Weights of a small mixture-of-experts language model, trained from scratch on English Wikipedia.
Size: 8 layers, width 224.
Experts: 16 experts in each of 5 layers, 2 picks a token.
Training: 415M tokens, 3183 steps.
Below are experts of layer 3 (counted from 0) of a mixture-of-experts language model. Rows are named router (the router's row for the expert), up (a neuron's input weights, with its number) and show model dimensions 168-223. Each number is 128 + 32 x the weight over its row's rms, rounded and kept within 0 to 255. Numbers have three digits each.
Before each expert's rows: "mostly gets" lists some tokens that are sent to it at least half of the time. This comes from a sample of Wikipedia text that the model never trained on.

# expert 9
mostly gets: "ley", "ance", "ack", "ford", "ound", "en"
router:107113088113110138123142115114067142130114142133117140132158148142134164080140173146111111161070123200133068147138116071083108119125125149093163126098133071139116150057
up0:131108114114121123142150123158153103120118162136147164090079073130091118108069163150124172110154122127103094098173115134134121158156122142154178121117113108146088181114
up1:137107092084103099088105150125141116130144100102156154180124165118127162068171100141177161081130113017105103177112094149161103104191102123103134182191124108135132118143
up2:135191055132125147130129121137114112085097141131185120118163141092119112115157125102120174077116115047175118158105123146166116126156110080202121121140071121165118053139
up3:146095168112092141155147220144089170091206155119107179191112091113087212131105134154099108108145146157140092084104088137089138134153117150187080151112132149099136107082
up4:146094143054111078170137145119120154115077153135086125097129148137151126194102085085122148130116166084150088140117101125131110133100140120181120166073120114133109153110
up5:176089086084117111169118078139135179195095104148154152128082173107118105095167108107153148144144127072156107064104122143123193112160129135122121139143125138129122111054
up6:100125039096159151117104171094121100114106095184142173154138144115138135115191083108127152138177111181080168161100139087066083070128216106160147123107142116180123083091
up7:103110154155112100107119107124174149140113124169163143049162130129197149179130083170123120169150123122124105103082117167160143190072039132132172131120121164153095061102
up8:096189132069108102107127178142117168093002159151157140123111149081092155121089172153140151142137087158082164096121073159107151159130133124130126139186152112174158114174
up9:113095106095085136132105095128139081121098117103089146063083115118111122136110128136137164128096120173136150104122184114138128157216080123098092172145111095067162119107
up10:136124133101119090115157115139155097202174093123142149126207151146143140118116147163143124199129087154158144193049116162119100080119157088154160138140109148139099108113
up11:142045117120141147169117131145135151191123135132118151185108139142121137127164193113140126135180095106150119119106125114180115173154180094147115100064112114111125111132
up12:139140132172168189159119117144073069165131109133104077131116214165128067198121137117150181076072185157125058169105072134120119131153119145102076127191180131062113136130
up13:070096069123128135104122080126182093181048070126129103193115127169125110142127140095105121156143148120089122098124123173166065090111135071149100071161135181204135133130
up14:090088055125120137113166089105126096176178143145137135205117105128133101183122160095111156129174099098108123132104131163097082148167182128153160129088193162161165114129
up15:119152096141074099123127160111137071153060128178106113146133147162080146095121189096107134026111112133169146190107169165123067097164167126145108130171125126124174161153
up16:119165047144187135106159099135102122158135150143100112135166115131150125122099107101137106145119049136114121108155131097159144206174150172126123130157133104168129169171
up17:132101070119093171079124124149077111099176141107162162152162146118122166069114140142124120108145091181126145136106175165096135157127029119085052143134175159089111066117
up18:089112146103102140211111111149121107137143132108130152183118125110106137064139074131133110152078073154128094122134116141095133060184129081091138091166177086146095081113
up19:124168137157142149153095088130108158112061131134139161162131163132094187152112106085138141138112145172166094154130101139114098163124155168182115149133099137140112049130
up20:129127118144149123082141054064167133127103120148097140124098120154129103186145155160192199123120107039203175143097198139091073149146138167140125127133184139121103117124
up21:117116117136171158114106161045085108171063131169109125079103096074163098149093180166156124135146079195140112102117141194087157129135113153144166107106183107179101148135
up22:123143169116076231111121184156179145130138113128177157165153135168129188046153125090171146153130112141160082131180122109120059183161145163114088133128168085176105121095
up23:173100120143110134180116130061100056163151130096141064103116111106110121155178202084149147103107119128075112133108161121104114090172188130110155119073152103158108123154
up24:146201040128126116120186095093082146119138080202110099148113113178111133114157135153124118150106093090185135118119206155117149162116156108159136090101143109149095135140
up25:080092146109165166095146124108188093130073080143085143125173146123083158153135126127106144112163085131173118173145150162136209150142096111123088165111154118129087184125
up26:154109107159153169125119108140114094145114131149097146207088148117066078168109136076195141114115135133081079112151127129132144146143098172103128151134120147096167126133
up27:129124069168150197142141120137135119140133171178176186150139099141148084134133134103120148108126108099166119142044079127133165111140143085135158095166110138153079157134
up28:136139157134105163095103108136149114131090136141139152042179113104183138162058113166156119122143124145114156109120123115130113192154170146162155141142153163127143123114
up29:127099147115128125149124087129134081120133107106077117161074161113121106146097099110116142046031084124095111144093116161135139117110095081106087042163146135110111068100
up30:093170102121117182105097100157150155109068123105110176050139156122151131094126157146129102132181109042086119132144159126103156074188090059125156174147107156135136200132
up31:087100131159181113172126148134066116109134110127151155131121093134172124121169104108152131087146117168091199147120112139085148113116145147143147172056108160121108143151
up32:136093113085135188163100071102124186096108103142147113129116129143115094158101106094106169050099166192140081136129087124126081082170154136113129153084130129114164132125
up33:093099115099174128167133065140139055065153092103150171145094055143191126126156117113137124116154082172063104122163109117138128104154153048110109131078079093126160113093
up34:101161173150144134152077108075138030111113149088098109134117142174145125099163050165112150153106099175152077098098159143136116180154123070102109138066152120177131127139
up35:133112186114125180090159084108126063126160152048113198114158111106142110120199160151131108149146072084062088114082120134111143152163094204146036135176204144147108171126
up36:145103122094098110062125097167153120109157182147113137105093145134168137112144101176158174101068139155136089102111131110097191124102150154171143128160111139167133127077
up37:156169111100128138122161099157168113192145152142110192172188100160143101098181124139120131206119133123156093131114137144089179174154108131098101101149097152095179125135
up38:072177141134102133094141182097148089159069149085112128110110123160081101136147120143121161116096146116135100134016130201093141138128119053176148166082116139128136110128
up39:165138099132162087156143124122104139152183070118171189103100110164086126108119135157160101111108105135141092114083166127082156192132111148157149112155118103124140161175
up40:126146103126073087171098106122117131162153104142065108142106161076153196150188165120081075182151178126144154127189114141101101097170090153158092144108124146136138100140
up41:115170110110102092114097067125170116139170147188104229082146167156094167088124096180185165127114095163163077142109135131157138113168162170093130101150125116105169098118
up42:083165117069098150138146170133121095111118136180108128064118167116082150150123076111113145158142119176132131062128148129129138133105132158146127137131113110109150120092
up43:183114078118156135125104124114144107159106144104121136132129143091139154125140132117074137132154160138093145129091165160210105134135076148132099161105092154163114138121
up44:109124126097108134114205124087149154115130122174111123155144112116172108142131150110125152138126143123160155114138116117118231130132091151120154140125168136130163131138
up45:144053127143127093091200165162103117099129114194159109167170160135111139103113144149135135123100144105118134148146142102103045076124203159150115096142154121127110104140
up46:134136141160138160164130053144167131151090131092129113196128133102082099089169126096122158156225110218113139126121132097126088180200197145143112174142114153114140165203
up47:083121100156109176111142137073116142167057130101167120143084070073105161137133072091157106074111102139086120149111163135067115136162084137087139127136138140181173116130
up48:150148150092148123156161084111159155153109082110090123197038171128152159168121144085105127038121119156061144126113128112109115141066168150103105065065135151135146168164
up49:147140142107136136139136143116095144116110125125139115143171106143165131137106085078206114058091099108138113158142165207132138124149099143185084114160099162121178121143
up50:142147091107116099120162086137117126105117134125086129141158138137182099168142110126202139171118117138164119033080145170119082103184081146132129169127184117157151139091
up51:173131165165059142096143158045163112155143125108127121131139139095121141105168123086084084061083134164093087140146149086169164144152168127058103049158087107092136133129
up52:134124104106153134155135096130131148069145154205139104099080144115160095127100172135136215116079138139149171103096091120092129144110136141147120067077145147101165210134
up53:156107149089118161075123169155159139161189133145164131132095108098169166153090173164139120142137071187180163085139198170086125155129065142124074165105153118186134134096
up54:202135079115111189150161099137186180134112126184116125155143153105084190174150086114135144111096133055116117104177129137149117169155095148088127081127114156084136161139
up55:137082089207114116168109123148140131100128097161117125092089083075132127095124137111111159125158072083099112064087138117135116183130126166116085084089104116100160112143
up56:190176117148118109089136099093114158159081196189104117134131114144195138173129139128171126152105134156165145127171083135106097205158121083084119172155129163131105066146
up57:132176131093133176160115141093121125155122056179101135120100107142166129155096171188112144156151146143088206107156074118093179177114134156094170156124152111154071102128
up58:130080124113118123110176176094125090121065143157145114082161114160133145135093155086121174139129159127130114185116118129147115147157184103185161202136134159159139091120
up59:139145140154150155142174065118114174134106098154075104162183170110163093103174200147131122148078109159159125106119164128086142180164089170153165087162192156149125169185
up60:128098132128122192157197127147108115099107123118116149122157146119148191066175075169175094158143126113125163166123131178149093129113130154118167065061096153082129116167
up61:145136072135107078173126109089095191164070112148162134124134114116164186125105127071125105164121084114134099115136164141106150112184122141109153078083111116138122168071
up62:103160107098144097140106091097106160113094128090072127118127144066114110129091100123093171146131129135117118121137126133174116107104129102142145180140107087074157185136
up63:160086125127160061126158124166148098117076176159154168070166117088146102163162170110165119166111174135177085099103139096092139088094125038111056104118112081141176118084
up64:109125046105112082164164138055178048109163104152172115141126105103137102120137095155098115199164130148071137105142171142095172088146064105081121120153116129131088154177
up65:113156144159151158105112160090118116132147126156113179174117165109130175120152205140131089156100138184108087080111168151154128175145078114121137137119175111196116110137
up66:134057054137127139127113136107111129107131158157114205124165113179136096096081153108123129111120149155144072121108154118079154208104116158131141092167102131104145165169
up67:100153112125186096155152089099183168130121125119154149120114153121132096135096147183187133100052071141106092176164137129170156155105110144118127121122150100085109127079
up68:120117115142132163136127140151132067096124122119041121105155089114158131084089140127153174147143069159088160140194103105111113131118131164185090119121181095190158123162
up69:109074135154134156089143048082127121124052162128104143119140055097108163155164123111094151087145073133121167133139127175148157125172103147140122161052145146113087142138
up70:133199162089134155107129151100141178157181168139162178150104085134156129160083142155142087158168152146086096112149119096087148165220163161112114169112176110120205078085
up71:115115165121114125131152120109139174125083124100176101152161149142128151143177134157144114108066095115144101131156159108136121113160164138117123123130163087146167109132
up72:143098081186150140088107127156082149120125101132118141097136140130130133119147125081111187137113055183082142114120119145165139147201136108090130147132132104109104140112
up73:084141084127140121183145125107160149107142132070120147162061147073143147121100126133162175110081103122153154158057117069093118064130077138133138138105163137159104171112
up74:155112123161115176054140115153204119083112126180133065088133091125126130159178113128078193060159111082082127089106149128136091136070108145103144092140139112094109086153
up75:126107176128119108131105154139159088134109150124093094093099182113157094069113142162088214092129104131100120135090113110076124146165093039110086090109115111116098124141
up76:166123113151092110128153102120142128124144116122141123117146142167163158098153186152130124131093095145120132185081182133083152150154091133140132035122126077114122199137
up77:114137127154109122057196113138089163135098065128090163098156122107133162124159232167163126096123179118092065108176158143086034128177182117110113130130167114075125114106
up78:196059122164142121098126116131157126118070158122132131094070124095167136172156119163115135162199105134105133140133128150136108121129149108186084144122139125177085073118
up79:139148079073109138142125111063102156145144125156148118093117107128123182107109143125098116128126176102080081201114123151091123120115153140179135137110128087085108080145
up80:215120141158114148101157190085111063123121051077117117177118125145089132160085185133134105196091118116140104149102147108102109110110151127075098149143127135158086056113
up81:097116104193086114113131096058095152101163135091183164149110127098127121099138148126075129141104142066165108136103181103125063102154121085149135135114195132142161085073
up82:182116125113092139139156142162182157173144105178129144181125148166097067142160120145091129198090161205110134104078162159121132113094152103194108092114084137128115164098
up83:116117121164133128112143141111112123114130100126131193156142123166162164084157162129092086070096112105173151175112103176112076173120158184117169143116112087135163148132
up84:146132093112158157127123095171139102118226126147094129155133163138135101132133158152129106143112158106153072119121216139090147082136140098135168126103136105140153106101
up85:141091075131118110126136059064095180152090154160152169151084145160114156154154146153105118056091159151176121115168074167168122172111125103073121132138153152108101154138
up86:085171141106110145160180174076110129156142078147142121117131137126209173127138131083158126181137123167097083075118115090152116074147140125185143157108123156192178112114
up87:178100120156143071208112161111138157164112158140108087114130147129115071096088131128144166107145102139048125128114157131114120189078146143100109137139146114130153175102
up88:145147122153153199092175169141197157154167068117153114115113162139113160093188164104134114113137121186168092120116125108181094069125159092107100095144111147233134132159
up89:123144124171090142123164127135137146103081151116109111110133155102115186138163159123133131179111095164186072179066147088069128115164091169139142131144136103117083163113
up90:105102131133122167117237113093128142143092148091114131072180135128115113109154088108154121193125121141156122152127113142102085182096141128142080095142144112121124115111
up91:141098089147189118149108136119093141084096126126145094132141109105085105152146159165126157152152102090127113091110155140176145092130144177198093117155194090154076122110
up92:108207072168161131140164143154124059144092162167124160095165076137077149107105119164147122142092181151128017074069161149071137115104133127148145116140169155093173188105
up93:139121120131193143129173145143120120149201106199080130160104131095074122134129161109121196127160093156117128180126149134148144054174179083183126137133142096244132104112
up94:182133062112118131127125158093158133115163086126132148141110153095146201141118066164071185129106111111154106163121136102155178117174146159133135219113164130102104167153
up95:174161148108101144133130069122143151163098130132177062183113102142092115147144157150128158110123156182121140126080162137098068113108167175113141100145095157116124158093
up96:135209106174140155152126087147120126136077120119116116082132104157094132135137139052116108098157097189145119174180164182101151197136102171091146082149109136146157093129
up97:139093088167151149235143120126132142111111193163115093057094186085129146124063083153158105122092121163155095098188191141163136192130145207150165102153106139172124150118
up98:125109136114075154183109116109144106102118099105118160120159146060068078136078129189127109119068171172143122124144130102146122082153115146067100157142121171178087183116
up99:077101070123104180119111140139110163093089101157134149109099076153142095090212097109122168145111102139056127128117104113060106188142101138098166114147115102095091140163
up100:154126079100137127126172169093181083145134141103123150105135166132158108128090162118197109166103092131084113128118167102118088111161187160098156154086094145180171135101
up101:149174084072101123123189174142124097132048177021133124117142116128113144122114158118096136142128186112136132137156140124128186097167116130141107118134145161123087118092
up102:145122112084151105192145157080132107120096121101112099141093110071138144166152112112096153153130101116114097112136115129148142091068168143076118099137097131186110097165
up103:156067128154139110124155107096128096124074191140113168137163091119135176112130158061150135077135151119122164141146109142128046172144121141124106100143161170093136128131
up104:154130099134140083131120106128170130158146144127138125157122147114129164094151155109142127195095110021122096054137141161076082160130111140119092072149142153101137107083
up105:114102114073138158140157128135136118140155160105175152147112149070151088117171099094130104164144113137139128132096118130152136102120070111084155104139109127126148169167
up106:132112064097094123134196150140180100131079147149131113119121128114159126149130146153138131158132138117059099112098147124133135089170116086098111138173176109091086122117
up107:142097132146132124140125123145122115170150100160084118121151124117185121113099114104201145089191167130150076123145135176118137144122101136132117073088153146175135147131
up108:173131160139150131154138152104128095097098101131092116175159111152086179120142136142149167162115119159097159136176134145086075086121130095129113144107092135153089106072
up109:118136170171120121093152153105075103080112095136087176192200129071147148177161130130196159097100135117110120193151094149120161180133100100125176164132100121057144181125
up110:139150135166100158156168109132076091134138160147127140142123137157123124152109158152087118105147107156128098175119147152113095113167112104101092085156170084109152097124